From a checkpoint of a small mixture-of-experts model trained on Wikipedia.
Size: 8 layers, width 160, vocabulary 4096, 9.34M parameters.
Training: a variant of SOAP for the experts, 238M tokens, 7615 steps.
Below are experts of layer 2 (counted from 0) of a mixture-of-experts language model. Rows are named router (the router's row for the expert), gate (a neuron's input weights, with its number), up (a neuron's input weights, with its number), down (a neuron's output weights, with its number) and show model dimensions 40-79. Each number is 128 + 32 x the weight over its row's rms, rounded and kept within 0 to 255.
Before each expert's rows: "comes before" lists some tokens at least twice as common just after its tokens as in all text; "comes after" lists some tokens at least twice as common just before its tokens as in all text. This comes from a sample of Wikipedia text that the model never trained on. Tokens count by the router's weight.

# expert 8
comes before: " | ", "1", "2", ".", "0", " |"
comes after: " | ", " ", "1", "–", "| ", ", "
router [ 57 111 132 116 109 154 116 112 119  92 123 205 188 106 148 161  84 123 158  97 185 191 153 138 196 125 171 145 111 115 131 188 111 130 164 152  79  57 149 175]
gate18 [122 135 141 143  67 104 151 126 150  59 144  58 156 163  64 109  88 142 138 144 147 182 137 119 113 123  93 149 175 133  86 183 138 156 146 173 100 144 121 130]
up18 [ 98 136 166 103 139 178  61 136 119 171  89 131 158 101 163 110 131 147 146  92 109  73  93 169 114 117 151 177 133 122  84 100 131 171 169 126 117 136 131 114]
down18 [ 87  76 113 113  95  96  54 106 131 126 112 127 104  97 108 109 156 125 109 135 129  96  98  59 169 113 105 121 169 128 170  81 158 172 161 147  68 136  59 135]
gate19 [133 177 131 130 152 113 161  37 201 162  93 160  74 160 173 140 110 100 147 183 120  90 121  99 194 142 125 137 117  78  93  54 137 162  87 148 135 109 155 124]
up19 [133 152 127 135 124  98  81 186  68 105  89 115 143 132 108 102 127 140 197 120 105 181 149 167 108 163  62 109  89 120 134  76 153  88 141 124 130 152 146  94]
down19 [133 127  78 101 136 182  50 123 119 116 146 107 151 140  99 117 118 115 109 170  88  89  93 148  95 169 170  95 101  97 117 167 124  97 134 144 117 159 135 135]
gate20 [145 187 146 112 165 149 152 124 119  83 188 178 104 165 116 148 158 158 182 141 137 149 196 119 163 117 143 132 193  73 103 100 112 131 141 143 120 114 111  91]
up20 [106  59 128 161  99 178 164 169 141 146 108 113 176 130 166 116 145  79 147 129 158  91  72 151 110  93 108 141 109 142 140 179 116 105 122 149 102 116 168 121]
down20 [101 144 147 144 159 101 162 118 129 113 141  89  74 171 130 110 167 117 115 116  89 136 183 146 149 112 114 131 135 180 156 119 106  86 144  94 172  84 119 110]
gate21 [137 116 117 117 145 123 164 121 124  78 100 156 141 139 112 162 120 160 141 119 159 159  76  83 126 179 117  83 114 154 109 197 214 172 114 146 125 150 128  81]
up21 [121 123 107  91  83 164 145 157 132 142 115 158 128  77  85  60 182 182 148  88 146 120  91  66 144 187 177 134  72 166  82 188 132 157 142 108 164 172 157 125]
down21 [154 110 173 135 112 166  60  85 144 173  89 124 169 124 122 145 146 127 116 144 184 113 107 140 103 106 193 116 143 142 152 201 120 168  53 147 144 169  97  91]
gate22 [128 109 148  77 147 148 142 171 166 130 139 122 157 151 112  88 131 114 159 166 164 110  79  88 189 149  68 116  99 151 158 199 158 141 145 119 169 129 173 106]
up22 [131 166 155 101 128 153 141 195 163 111 142 116 155 113 142 104 121 116 181 152 163  98  94 106 185 130 129 135  92 112 127 190 160 118 140 158 141 122 140 119]
down22 [151 111 158  86 138 111  88 164 191 106 169 161 111 106 124  78 108 112 120 142 139 115 172 146 148 114 138 181  86 139 153 151 123 133 146 120 113 161 178 158]
gate23 [139 182 210 146 118 122 169 167  96  72 150 132  94  76 156 136 101 159 130 115 110 120 137  98 156  64 147 143 130 179  67 146 126 133 167 155 100 139 137 148]
up23 [148 165 174 153 104 138 140 168  70 114 145 112  99  58 132 119  96 160 141 115 120 130 149 109 190  81 137 161 141 164  70 153 138 133 174 151 114 125 119 148]
down23 [175 124  80 153  52 147 102 124  76 155 144 170  99 112 138 144 130  66 130 120 159 139 133 132 123 132 120 138 115 125 130 105  99 163 193 176 137 130 107  77]
gate24 [118 135 122  18  91 142 111 103 128 156 106 111 158 100 166 132 104 120 143 138 140 116 101 170 103 121 123 131  95 145 117 187 132 105  71 120  70  81 166 102]
up24 [131 182  94 100  56 128 118 143 121 134  86 116 145 132 178  77 114 127 110 153 147 128 123 133 131 134 119 146  71 198  64 137 117 140 111 136 104  73 160 119]
down24 [113 114 161 122  89  63 135 131 114 134 123 113 114 149 147 108 104 182  92 196 126 139 113 133 147 184 102 151 143 142  90 135 201 129 153 157  61 139  86 139]
gate25 [ 96 128 130 113  99 116  94 136 162 120 147 155 138  71 103  89  83  99 130  93 153 186 157  83 152 112 187 176 123 166  87 145 147 135  90  79  73 122 161 153]
up25 [155 133 121 177 150 143 122 149 109 152 130 103 115 186 192 181 144 114 109 155 122  80  68 162 129 162  69  94 135  80 165 136 147 113 148 145 197 152 107 111]
down25 [150 128 148  94  80 129 140 165 140  98  77 144 132 102 118 135 158 174  96  92 130 162 119 104 109  97 133 102 119  72 182  75 124  99 146 160 160 115  97 133]
gate26 [106  76 142 133 202 135 149 158 139 115 144 153 141 176 129 174  84 120 126  84 140 108 102 151  61  96 152 131 107  83 211 128 189  77  75 142 128  88 137 172]
up26 [ 85  89 148 147 204  96 131 158 142 110 142 172 123 181 121 144  75 119  96  74 141  65 149 134  68  67 194 142 116  70 177 108 170  84  70 130 110 106 131 143]
down26 [ 82 100  83 187 185 157  99 115  97 103 102  88 173 112 122 154  85  89 169 178 154 138 143  96 153 102  78 208 138 122 125 148 122 128  71 116 160 127  96 153]
gate27 [102 120 129 103 118 151 109 125 124  77  76 163 146 100 155 120 138 157 151 115 137 125 111 156 122 135  70 142 108 153  71 172  86 137 113 159 130 120  92 134]
up27 [157 118 123 124 172 125  90 195 111 158 135  94 102 132 144 143 131 146 129 147 139 118  99 103 164 119 133 167 126 141 146 148 116 126  40 110 162 155 111  94]
down27 [130 149 137 105 153 147 152 123  92 181 137  77 100  98 153 116 164 160 104 146 111 143  96 140 170 170 160  84 117 137 137 112 113 154 112  90 175 182  98 113]
gate28 [155  92 139 126 190 190 216 137 102 122 134 169 142 106  88 127 148 169 123 145 117 126 134 110 129 125  71 116 105 143 159 125 120 125 101 115 103  88 134 153]
up28 [105 145 199 137 139 146 158 152 136 119 104 134 149  95 122  41  97 180 143  86 146 103  97 104 160  85 116 130 163 199  75  91 105 134 166 116 105 145 140 126]
down28 [139 151  95 156 168 152 108 152 154  51 151 184 153 169 167 162 148 109 133  92 167 133 149 152  92 186 124  62 116 144 150 121 127 127  81 124 114 148 138 104]
gate29 [132 117 101 133 162  63  94  88 117  91  86  66 119 161 127 170 120 140  86 102 144 115  68 145 141 116 118 125 145 165  47 154  89 187 175 163  83  69 126 164]
up29 [154 107  95 138  90 138 158 150  41 100 111  72 128 157 133 139 123  66 132 136 129 138 132 135 135 152  83 142 121 149 177 157 108 168 143 150  68 144 114 129]
down29 [178 137 127 143 134  54 104 125 146 133  63  88 159 101 135  63 128 104 177 110  67  76 125 131  91 149 136 138 140 171 162 106 114 162 123 107  71 106 140 137]
gate30 [126 117 143 131 127 133  26 150 117  95 100  98 136 151 103  62 122  87 177 110 171 175 161 119 147  97  95 115 111 131 135 157 107 131 117  81 171 106 146 153]
up30 [106 121 144 121 113 156  29 161 124  92 112  92 147 150 110  41 132  75 179 110 145 156 157 149 160 107 123 137 143 124 154 168 102 125 117 107 155 107 149 160]
down30 [164 124 114 162  99 167 153 209 151 126 131 140 133  87 186  97 146 114 113 123 141 156  76 125 101 201 143 139  50 106 117 114 128 100 107 132 128 121 158  82]
gate31 [141 117 120 157 121 170  82 122  86 113 151 108 135 152  91 195 158 169 198 126 111 112 113 140 118 127 135 110 159 164 144 112 137  98  94 105  91  69 141 123]
up31 [119 151 136  97 137  95 192 120 180 135  93 144  95 102 152  99 110  79  55 135 152 164 134 121 146 138 126 122  79 118 136 118 122 169 137 142 199 225 113 132]
down31 [ 96 155 138 128 134 105 117 129 112 106 123 139 141 114 117 106 126 158 166  68 162  82  91 129 168 163  93 120 133  65 115 134 124 129 215 167  81 114 143 114]
gate32 [ 89 103 153  93 109 187 139 172 128 128 144 140 177 164  75  64  85 132 145  87 160 150 129 146 148 118 168 170 143 140 131 160 122  94 171  89 171  56 156 147]
up32 [ 98  61 141  80 100 146 123 140 160 139 148 161 162 115  87  57 105 137 131 115 147 164 116 128 178 157 164 138 168 125 135 148 119 129 179 100 150  57 130 167]
down32 [105 137 107 142 152 114 122 169 118  83 154 148 127 117 190 108 164 162 120 122 148 102  61  71  67 101 156 164 156 167 130 105 172  90 106 105  54 105 171 130]
gate33 [107 152 145 129 115 121 157 141 184 104 155  64 104 147 162  93  81 117 136 180 143 151 130 155 133 110 157 144 162 130 159 153 170 168 110 127 144 121 152 129]
up33 [ 95 125 119 169 145 107 132 168 132  98 116  91 125 167 140 148  96 156 147 115 133  94 107 152 104  98 149 137 181 112 102 174 192 148 132 146  79 131  83 105]
down33 [124 128  96 152  83 107 116 136 115 122  88 147 145 175 114 164  75 143  71  86 166 159 154 157 192 111 120 140 140 134 139 126 119  89 135 190  76 130 100  95]
gate34 [142 119 134 153 119 155 117 111 118  78 113 118 133 126 144 198  93  92 126 140 135 163 109 152 141  99  85 111 151 164 117 176  65 174 110 120 115 119  93 119]
up34 [122  91  92  68 147 172 149 140 165 159 116 166 138  94 126  54 135  99 143  67 157  99 155 115 133 126 161 135 124  95 133 145  49 134 149 119 128 107 184 124]
down34 [134 118  94  94 147 103 104  70 143 141 113  86 162 213 169 170 116 129 160 158  63 108 114 173  79 157 133  67 195 117 125 194 166 141 158 106  94 121 149  60]
gate35 [113 130  74 173 104 111 189  69 154 126 132 128  49 108 121 208 130  88 111 167  50  62 110 125  73  93 126  66 126 157 102 139  79  75 101 162 136 184 128 118]
up35 [156 102 184 121 180  83  67 109  92 107 103 108 165 180  85 100 149 155  81 112 190 159 146  85 155 117 145 139 156 153 136 105 131 141 128  56 160  66 119  99]
down35 [117 134  96 100  69 142  79 115  63  84 101  98 132 146  90 126 125  98 118  63 113 129  99 134 118 136 138 124 115 119 181  98  81 108 176 183 154 166 104  99]

# expert 0
comes before: " |", " | ", ",", "–", ")", " ("
comes after: "2", "1", " B", " R", " H", " W"
router [110 174  99 138 164 129  76 145 149 151 163 126 139 139 112  86 144 122 180 111 136 105  60 105 115  74  90 134 165 162 119 122  65 120 132  68 145 153 146 125]
gate18 [133 158  93 115 130 103 156 131 135 141 159 104 155 110 134 152  92 144  49 130 131 196 126 102 192 173 134 151  66 173  91 115 150  71 189 134  85 102 121  72]
up18 [128 182  92 128 133  57 175  87 125 143 138 122 157 165 115 155 112 126 104 118 136 147 104 144 221 140 114 156 123 229  55  89  83  80 198 122  91 102 102  95]
down18 [ 97 148 158 144 130 144 180 141  94 149 184 155  74  50 144 156 151 108  41 103 137 159 133 130 173 143 164  98 103 119  94 106 139 161 171  79 124 134  83 119]
gate19 [161 127 119 115 147  82  97 142 150 120 116 162 127 114  92  86 134  87 116 141 120 177 180 139 125  83 144 148  97  25  92   6 105 112 110 158 120 166 171  14]
up19 [113 146 145  99 153 121 140 123 154 133 145 128 145 161  84 135 101 154 127 131  88  84 120  94  91 130 110  95 127 147 142 199 163 142 156  58 162  91 139 191]
down19 [120 121 172  95 178  79 143 128 132 161 168  94 196 150 172  89 135  96 157 120 164 158  73 113  94  93 154 224 182 126 175 138 147 201 215  96  94  91 108 179]
gate20 [143 128 128 111 162  74  76 143 128 156 115 154 122 121  99  95  45 104 165  49 105 171 121 134 107 119 130  86 210 142 158 156  96 194 118 139 103 175  93 127]
up20 [135 122 101 162 131  64 134 106  94 167 126 188 104 121 102 122  77 145 168  79 145 147 127 113  76 109 106 109 200 173 120 178  95 139 112 158  91 156  92 138]
down20 [123 132  63 128 108 156 153 120 175 129 168 152 179 120 171 108 117 109 115 146 121 158  74 165 121 117 156 110 166 101 138 124 104 204 173 118  95 171 121 147]
gate21 [110  75 132 121 236  99 130 140 116 141 130 113 131 147  94 142 110 125  93 149  92 143 110 184  73 106 108 115 170  59  78 157 136 103 115  90 146 121 109  96]
up21 [175 191 140 128  55 183 138 131 158 109 123 116 120 151 107 113 160 164 118 114 137 117 196  79 149 132 154 127  65 191 137  84 119 121 120 145 131 143 143 141]
down21 [155 164 100 112  67 123 185 181 147 140 143 154 138 188 118 126  88 139 157 173 153 209 130 108 137  92 166  97 113 125 162  42 133 112  44 132 131 149 134 154]
gate22 [162 111 143 146 100 119 107 128 204 132 132  92 149 191 205  88 102  90 131 123 153 146 134 136 185 150 114 168 143 108 142 101  98 217  93 125  79  90 134 154]
up22 [118 151 169 173 142 136 163  97  61 127 138 134 139 186 114 179 130 168 102 137 162 105 116 169 140 114 120  98 102  74 140 132 148  91 128 158 142 136  27 102]
down22 [168  62 101 110 177 210 117 186 163  60 108 153 125 150 113 131 138  93 115 149 122 143 139 169 118 156 115  83 123  88  65 100 148  74 125 192 121 131  97 150]
gate23 [115 161 128 162 136 153 154 148  61 146 173 137 135 132 146  97 139 173 177 121 116  72  72 168 100  57  95 137 126 140 148 114 108  99 102  69 162 119 127 146]
up23 [106 163 134 180 126 143 173 155  87 151 162 123 132 109 135  84 149 169 165 116 128  65 105 147  78  65 102 121 125 172 166 134 119  94  96  84 193 127 137 154]
down23 [157 114  96 130 176 151 181 140 116 111 144 124 127  65 137  65 150 159 134 143  94  69 154 143 112  96 104 131 128 122 146 167 131 126 153 100 174 104 115 128]
gate24 [141 119 109 155 137 145 113 103 130 140 136 153 123 103  92 173 139  51 135  41 125 127 128 125  58 114  82 130 149 143 104  73 119 179 132  81 149 165  90 129]
up24 [109 166  96 149 151 101 122 158 157  93 117  34 131 138 159  36 155 160 144 137 185 139 155 199 173 146 112  90 180 190 101 120 129 137  98 158  90  93 144 105]
down24 [130 176 173 142 106  76 132 133 137 109 110 120 123 152 158 139 158 127 142  55  83  84 105 120 161 129 134 103 183 166 153 108  86 188 137 120 127  91 127 121]
gate25 [103 139 108 124 104 151  93 125 127  90 106  97 124  86 138  97 156 155 165 150 154 116 195  70 149 101 160 134 134 198 167 122  87 111  97  80  98 124 119 124]
up25 [108 126 120 134  74 151  85 120 128 101  96 103 141 125 130  98 177 143 159 135 159 102 170  66 154  86 127 101 143 219 164 150  86 116 116  83 132 110 150 149]
down25 [120 140 178 123  77 133 153 122 133 112 118 118 122 198 136  55 115 148 129 207  97 110 127 112 175 107 151 164 147 144  59 135 114 109 131  91 148 117  88 109]
gate26 [188  97 140  84 111 148 114 164 117 111  99 118 129 143 142  96 134 118 177 100 116  77 130 125 130 115  49 118 184 140  74 153 142 175 152 136  41 163 146 129]
up26 [171 114 130 102 130 131 140 164 130 114 101 163 160 117 146 122 134 124 182  64  97  80  89 109 149 119 102 116 170 127  80 112 157 106 134  96  90 204 130 136]
down26 [153 126 168  67  90 146  90 134 160  63 128 140 163 133  89  46 104  51 131 151 144 174 168 128  87 144 141 121 120  92 167 134 118 155 178 129 129 138 136 106]
gate27 [111 155 132 211 150 135  42 122 113 117 113 131 100 147 147 118  89 139 141 156 158 113 136  75 142 171 109 104  84 129  79 104 133 136 126 172 103 135  84  75]
up27 [103 138 131 106 107  92 188 114 128 134  89 127 167 115 153 134 160 106 130  88 124 135 145 163 123  88 139 171 134 127 143 145 150 116 159  81 149 104 156 200]
down27 [147 100 125 148 136 202 183 154  75 135 161 113 138 176 120 150 187 113  88 180 105 127  56 157  81 144 118 156 206 133 111 101 151 137 102 101 131 113 121 147]
gate28 [141 127 140 133 150 122 103 117 147 122 159 102 103 131 119 164 148  65 148  96 158 149 114 173  81 129  77  52 132 151  66  59  36 174 133 142 132 138 139  99]
up28 [151 181 138 135 138 104 137 157 118  89 193 115 134 142 137 127 119 163 117 179 110 123 197 122 176 135 177 169 153 138 188 175 167  95 124 105  81 148 116 146]
down28 [160 101  84 141 138 125 153 127  97  76 143 107 190 147  95 119  76 120 135 148 155 133  97  56 102 127 115 207 152 115 127 148 166  74 124  57 122 124 166 181]
gate29 [ 75 142 132 101 142 103 100 119  99 135 120  89 165 155 109 145 166 155 112 123 159 147 108 134 142  81 121 149  53 117  73 162  66 103 123 104 123 104 138 142]
up29 [ 63 139 106  81 157  97  66 117 100 137 120 103 147 120  83 121 196 138 100 122 115 134 103 134 163  97 133 142  83 110  77 140  30  83 148 113 149 114 153 121]
down29 [ 92  69 115 158 134 176 114 157 167 184 168 192 131 142 121 161 100 149 121 138 164 138 197  86 172 110  78 107  82  95 118 177 139 111  50 161 142  84  59 145]
gate30 [124  58  82 117  98 109 109 159 166 161 141 136 179 151 164 140 164 107 126 133 145 155  88 151 111 140 103 161 111 155  99 100 171  93   1 102  94 191  94 128]
up30 [128 204 161 105 154 142 132  91  83 106 105  90  99 116 124 110 125 153 121  98 102  85 156  71 154 124 158  84 155 119 158 127  83 154 248 172 151  88 149 139]
down30 [160 157 174 149 129 154 166 105 147 117  93 109  73 116 103 117  83 123 140 163  87 144 130 113 116 132 202 159 169 150 106 146  94 159 108 121  98 195 129 102]
gate31 [154 156 141 120 154 125 142 171 162 132 139 183 148  57 105 140 188 163 100 110 130 109 111 168 107 105 117 114  92 128 112 124  99 161  84  91 134 140  70 112]
up31 [136 169 113  86 117  85 106 144 102 153 114 170 167  66  93  70 130 151 122  83 137  98 113 143  83 102 151 118 185 114 164 104  96 151 117 106 151 154 138  69]
down31 [159  88 129 102 174 157 120 169 150 148 130 147 131  99 153 134 216  84 157 110 131 200 124 130 125 139 131 114 119 105 152  96  92 134  75 132 189 160 118 117]
gate32 [134 132 138 101 104 165 161  54 150  99 155 145  95 151  92 154 114 196 130 152 111 106 107 104 118 205 160  91 115 165 132 105 147 111 174 151 111 135 113 105]
up32 [144 178 121 134 156 130 146  83 143 116 162 123 134 148 114 161  89 172 112 135 111 111  83 120 160 180 120  98  99 164 116 151  95 127 154 105 113 124 105  91]
down32 [160 168 131 129  75 112 195 111 137  97 151  98  88 145  72  64 126 132 206 138 124 147 146 153 120 127 138  93 168 145 184 133  67 123 119 133 180 201 149  74]
gate33 [159 125 201 168 157 122  63 162 186 116  84  77 101 140 108 140 134 185 115 118  94  81  79 200 147 138  80  94 151 160  72 110  71 203 190  86 126 144 149 128]
up33 [120 119 122 108 172 116 163 115 121 148 192 185 170 136  94  66  68  90 118 120 143 179 137 109 114 122 124 145 124 148 111 171 138 104 125 102 149 135  83 107]
down33 [ 80 180 125 128 153 128 141 161  85 135 193 202 111 111 121 164 144 147 136 103 149  87 128  97 136 125 127 149  82  85 166 129 218  90 128 160 116 103 131 142]
gate34 [107  67 146 203 144 148  61 117 136 130 119 126 123 160 134  73 104  99 148 109 163 135 151 153 127 155  93 136 214 103 131 143 161 119 151 109 119 138 154 156]
up34 [123 108 126  69 110  74 201 103 144 139 102 209 149  92  97 114 138  99 136 164 112  79 120 133  94 114 128 109 101 127 147 115 128 152 109 134 125 121 106  92]
down34 [119 138 115 146 122 177 124 133  91 139  56 122 127  70 115 146 153 110  97 145  62 100 125  99 125 158 156  88 113 166 101 142 133 115 107 144 152 107  56 123]
gate35 [164  70  75 107 111 134  95 141 114 100 110 148 116  86  60 133 152 169 142 173 106 165 103  62 167 102 150 148 161 168 154 117 150 179  63 123 117 125 166  46]
up35 [118 101 123 129 113 193  70 168  63 131 111 126 160  69  96 131 122 177 143 148  87  78 135 150 158 130 133 113 124 138 140 186 146 158 122 144 130  83 181  69]
down35 [117 112 102 135 126 161 134 103  78 145  97  93 141 175 123 131 146 115 157 103 148  96  50 130 117 112 179 113 173 108 117 145  65 114 118  97  68 126  78 122]

# expert 7
comes before: "\n", "-", "| ", "|", "- ", "The"
comes after: "\n", " |", "\n\n", ")", ".", " |  |"
router [148 154 101 110  90  91 142 109  84 101  60 165  85 118 186 133 115 149 109 114 140 119  84 165 110 121 105 135 118 177 116 130 151 156 106 177 144 150  92 177]
gate18 [146  71 135 116 113 157 128  67 142 147 114 107 129 141 119  84 142 122 131 107 130 112 113 120 115  95 142 153  83 182 121 131 120  73  87 149 115 168 108 109]
up18 [116 181 114  72 167 102 174 203 114 123 104 146 143 130 135 143 124 175 144 164 148 178 130 138 159 162 143  99 198  81  98 169 142 192 163 118 142  68  97 144]
down18 [107 151 112  75 112 105 152 156 115 100  98 119 133 108 141  91 126 132 112 159 154 154 149  47 156 119 112 114 110 112 130 156 114 151 135 115 142  84 107 164]
gate19 [137 146 108 138 149 114 109 127  94  92 107  64  73 134 113 105  76 152 137 152 115 141 102  85 142 147  86 113 173 120 100 128  92 137 108 143 139 117  79 123]
up19 [ 96 151 111 125 133 110 141  93 100 116  89  71 113 165  78 123  65 142 135 165 142 178 103 135 139 158  79  84 147 117  93 149 118 105 142 149 142 141  64 136]
down19 [141 128  61 157 133 131  92 147 151 121 106 124 120 153 117 113 141 141  66 181 122 113 142 168 134 183  67 113 141 127 124 109 136 173 166  77  91 144  89 130]
gate20 [154 163 150 130 205 106 155  67  94  81  85 154 134 157 148 133 168 111 138 135 112 184 121 145 144 131 159 121 195 105  65 203 132 184  97 143 148  77 131 168]
up20 [159 174 153 133 202  92 152 105 125  86  88 120  94 201 125 124 132 132 146 126  89 203 147 171 158 127 132 120 190 119  80 162 130 154 126 167 117  96 121 164]
down20 [166 156 120 207 101 168 168 138 125 125 136 150  98 177 137  89 125 144 118 136 142 131  98 161 183  98  87 144 105 169  84  98 122 185 159 164  88 131 112  73]
gate21 [175 153  88 115 103 120  95 142 101 125 107 124 108 102 146  78 105  89 102 151 157 120 141 144  92  98  99 175 130 195 126 167 127 120 111 192 145 167  70 112]
up21 [191 155  82 139  98 117  93 139 110 138 122 119  99  91 150  76 114 109 113 125 164 119 131 136  70 104 104 179 117 179 143 162 109 118  97 197 160 184  82 121]
down21 [166 161  69 160  69 141 138 170  72 131 118 192 122 133 115 120 111 105  85  80 172 131 150 108 117  96  91 187 129 162 112 164 153  94 165 166 128 122 122 129]
gate22 [ 97 107 137 121 120 109 184 101 188 103 132 174 146 120  51 151 147 204  88 144  63 123 106 157 137 131 140 108 180 130  87 212 140 113 135 117 117 131 107 121]
up22 [ 68 100 120 113  88 137 189 122 158 106 118 157 182 130  70 122 165 158  87 131  79 123 159 172 139 123 141  80 139 138  69 204 164 114 144 152  69  97 104 158]
down22 [150 109 128 140 154 152 162  33 165 125 144 175  84  63 114 101  99  97 123 103 103  81 163 167 111  94 149  87 116 131  87 157 136 137 132 145 106 134 135 129]
gate23 [110 147 120  57 162  56  79 127 120 115 125  47 141 155 155 126 155 202 149 143 138 141 120 120 138 123 160  99 136 116 188 138 149 102 108 110 148 112 148 130]
up23 [159 106 113 177  86 179 148 115 154 125 143 193 144  90  86 130 100  67  95 101 112 103 123 150 133 135  91 170 102 141  86 147 114 146 156 131 130 146 103 121]
down23 [126  50 100 140 101 106 166 130 144 142 147 177  60 149 111 110 119  87 155 115  92 170 131  99 137 164 124 118 138  96 162  95 127 109 137 170 140 156  86 146]
gate24 [ 54  87 106 190 106 159 126 157 128 134 101 147 179 124 152 139 169 152 130 149 177 126 138 157 175 151 161 123 146 171 153 136  80 194 141 138 188  97 125 161]
up24 [ 50  94 105 189 122 151 125 148 141 140 112 166 157 118 139 139 163 129 107 149 187 136 128 146 150 159 171 119 150 153 137 163 111 170 139 137 184 110 104 169]
down24 [ 61 153 156 171 118 105 151 167  90 174 131 181 158 121 124 145 106 111 125  98 135 143 117  95 140 119 179 103 147  69 170 104 107 146 121  73 149  90 139 103]
gate25 [121 123 123 155  89 151  69  94 143 121 155 131  87 120 103 128  81 115  65 129 109 139 133 153 126 128 168 169 132 156 116  96 157  99 152 142 132 164 120 118]
up25 [109 163 138 141  93 129 137 126 108  96 130 115 134 124 112 144 122  99  53 135 137 118 188  87 109 119 154 160 127  92 126 139 151 110 159 142 142 133 107 104]
down25 [126 159 117 108  66  91  68 136 178 124 166 141 137 107 101  81 129 166 114 143 122 155 191 107 126 114 124 108  92 205 122 141 158 121 162 145 117 114  75  61]
gate26 [108  44 115 100 115 133 123 124 166 144 146 143 188 141 137 112 171 128 120 139 138 114 139 118 114 218 127 158 122 145 147 180 120 152 171 117 165 164 117  78]
up26 [100  42 114  77 113 117 160 127 207 164  91 141 188  99 137 118 179 136 145 162 140 143 121 125 111 166 122 122 100 157 169 134 111 138 166 135 127 167 121 116]
down26 [111 124 186 161 112 126 136 121 115 216 120 132  95 128 122 158 179  99 158  66 135 183 151 179 144 108 116 118 124 181 177  79 159  88 145 127 113 146  98 159]
gate27 [100 167 131  72 120  95 139 174 105 144  62 146 158 128 138 103 155 132 147 147 191 182  96 138 147  81 112  57  83 160 128 174 167 178 134 130 147 103 115 136]
up27 [150  81 127 179 138 142 118  85 146 113 198  99 111 132 117 150 115 103  96 108  62  81 161 108 113 177 132 203 167  83 129  81  92  72 113 121  98 144 138 122]
down27 [165  93 192 140 121 187 122 139 172  87 120  66 142 118 134 129 110 182 140 104 119 134 115 116 120 136  91 102 145 106 119 131 114 146 152  68 121 100 141 155]
gate28 [142  93 107 104 127 154 134 109 129 119 134 147 139  81 124 111 171 139 162 128 140 138 165 129 179 112 166 115  97 135 139 194 184 223 104 115 118 101  95 111]
up28 [103 132 131 127 108  89 122 147 124 163  66 105 150 132 154 106 197 137 150  56 152 135 149 149 159 104  93 105 138 166 164 110 159 161 150 101 115 142 139 116]
down28 [ 94 130  98 134 156 182  69  72 161 152 120 121 158 157  98 152 125  74 103  95 144 157 162 123  90 139 168 117 172 201 127 135 144 158 132 112 144 168 106 111]
gate29 [ 59  84 109  62 114 159 150 188 122 157 172 107 187 103 130 144 136 135 184 130 145 156  95 108 176 148  97 128  53 162 162 170 110  97 169 140 124 134 127 102]
up29 [166 163 170 180 122 133 126  66 119  99  98 147  72 208 112 112 154 130  74 141 116 110 196 165  96 153 207 107 190 111  92  99 132 143  89 116 138  97 185 128]
down29 [ 94 162 137 168 149  39 166  82  81 153 101 134  69 165 116 113 154 121 103 151 119 132 154 163 130 147 101 108 134 150 100 168 155 153 170 167 143 117  68  93]
gate30 [123 154 106  75 126  65  74 142  99 165 106 119 106 107 175  81 116 139 119 112 156 137 116 100 167  83  55 113 110 117 134 114 123 204 133 140 121 152 139  93]
up30 [132 141 108  63 124  77  89 142 123 142 105  99 121 122 176  79 112 152 118 118 135 143 122  93 194  92  71 112 139 114 113 119  95 203 142 141 124 136 156  79]
down30 [116 109 168 103 135  99 138  76 124 174  95 100 157  97 177 106 123 140 124  75  98 104 161  93  98 147 150  69 162 105 173 143 123 157  86 110  64 115 126 160]
gate31 [ 69 183 117 102 110  49 129 160 114 207  83 156 106 133 164 131 141 229 126 125 136 125  57  98 141 142 123 116 139 104 180  92 101 141  98 103 142 138 176  89]
up31 [ 90 174 101  81 103  40 125 149 120 184  81 159 115 135 182  84 117 193  83 121 158 133 107 112 125 132 123 123 158 130 156 125 126 106 106 122 144 140 160 137]
down31 [135 187 182 133 151 144 189 197  48 205 127  86  89 115 155 144 145 120 135 123 108 131 161 138 104 140 133  89 130 179 149 155 107 165 136 146 198 138 171 135]
gate32 [ 77  96 117  74 149 149 182 129 200 197 124 141 134 177 131 144 159 118 182 176 122  80  98 162  75 111 176 104  75 137 108 181 156  97 117 126 109 105 130 101]
up32 [181 167 153 120 134  84  77 116  82  86 144  93  85 106 103 109  74 163  90 107 163 186 114 125 149 129 115 149 142  98 155 114  99 163 147 118 151 143 120 122]
down32 [222 166 133 144 136 125 127 115 148 119 152 151 116 116 122 118 158 120 122 120  83  95 127 137 152 128 138 129 119  98 151  89 135 137 132  94 141 123  97 123]
gate33 [143 151  90  86 117 171  88 116  95 123 132 118  68 147 101 118 119 144 137 163 120 128 128 131 138 161  76 172 116 109 179 142 135 175  63 144 184 131 121  87]
up33 [144 163  84 129 127 166 102 107  89 104 122 128 101 136 109 140 117 137 132 156 124 128 137 128 126 185  82 155 152  94 154 142 142 191  75 155 167 108 139  84]
down33 [109 125 108 178 149 131 149 127 157 157 113 130  97 149 135 138 139 157  93 110  99 145 129 161 133 120 113 163 106  80 122 155 131 141 125 192 187 116 103 112]
gate34 [ 86 109 157  99 117 140 160 102 174 123 136 187 104 174 150 156  83 102  70 167 100 151 110  85 105 161 172  93 114  77  92 128 116 157 133 147 140 120 103 146]
up34 [139 106 112 134 164 127 111 158  88 145 141  57 122 110  74 124 150 162 171 147 132 112 141 169 166 114 116 143 167 137 121 111  79 102 135 125  65 118 140  93]
down34 [154 120 119 130  86 171 115 104 106 182 174 149  78  92 106 135 116 197 137  96 177 112 117 157  83 119 133 135 112 131  86  92 134 174 177  75  74 114  83 161]
gate35 [ 99  91 153 122 153 153 148 142 165  86 129 159 129 160  58 102 144 145  90 150 123 157 156  76  80 132 114 116 126 136  81  83  63 118 171 136 138  63 189 105]
up35 [154 185  97 119  73 110 109  95 117 132 127  88 159 123 183 165 107 111 175 104 163  68 118 174 179 119 125 148 117 150 152 157 161 154  83 106 117 170  91 152]
down35 [162 180 104 104 127  93 172  88 108  63  67 133 127 182 132 114 143 166 143 181  72 124 150 101 143 110 117 136  81 133 128 180 128 110 155  71 100 172  86 194]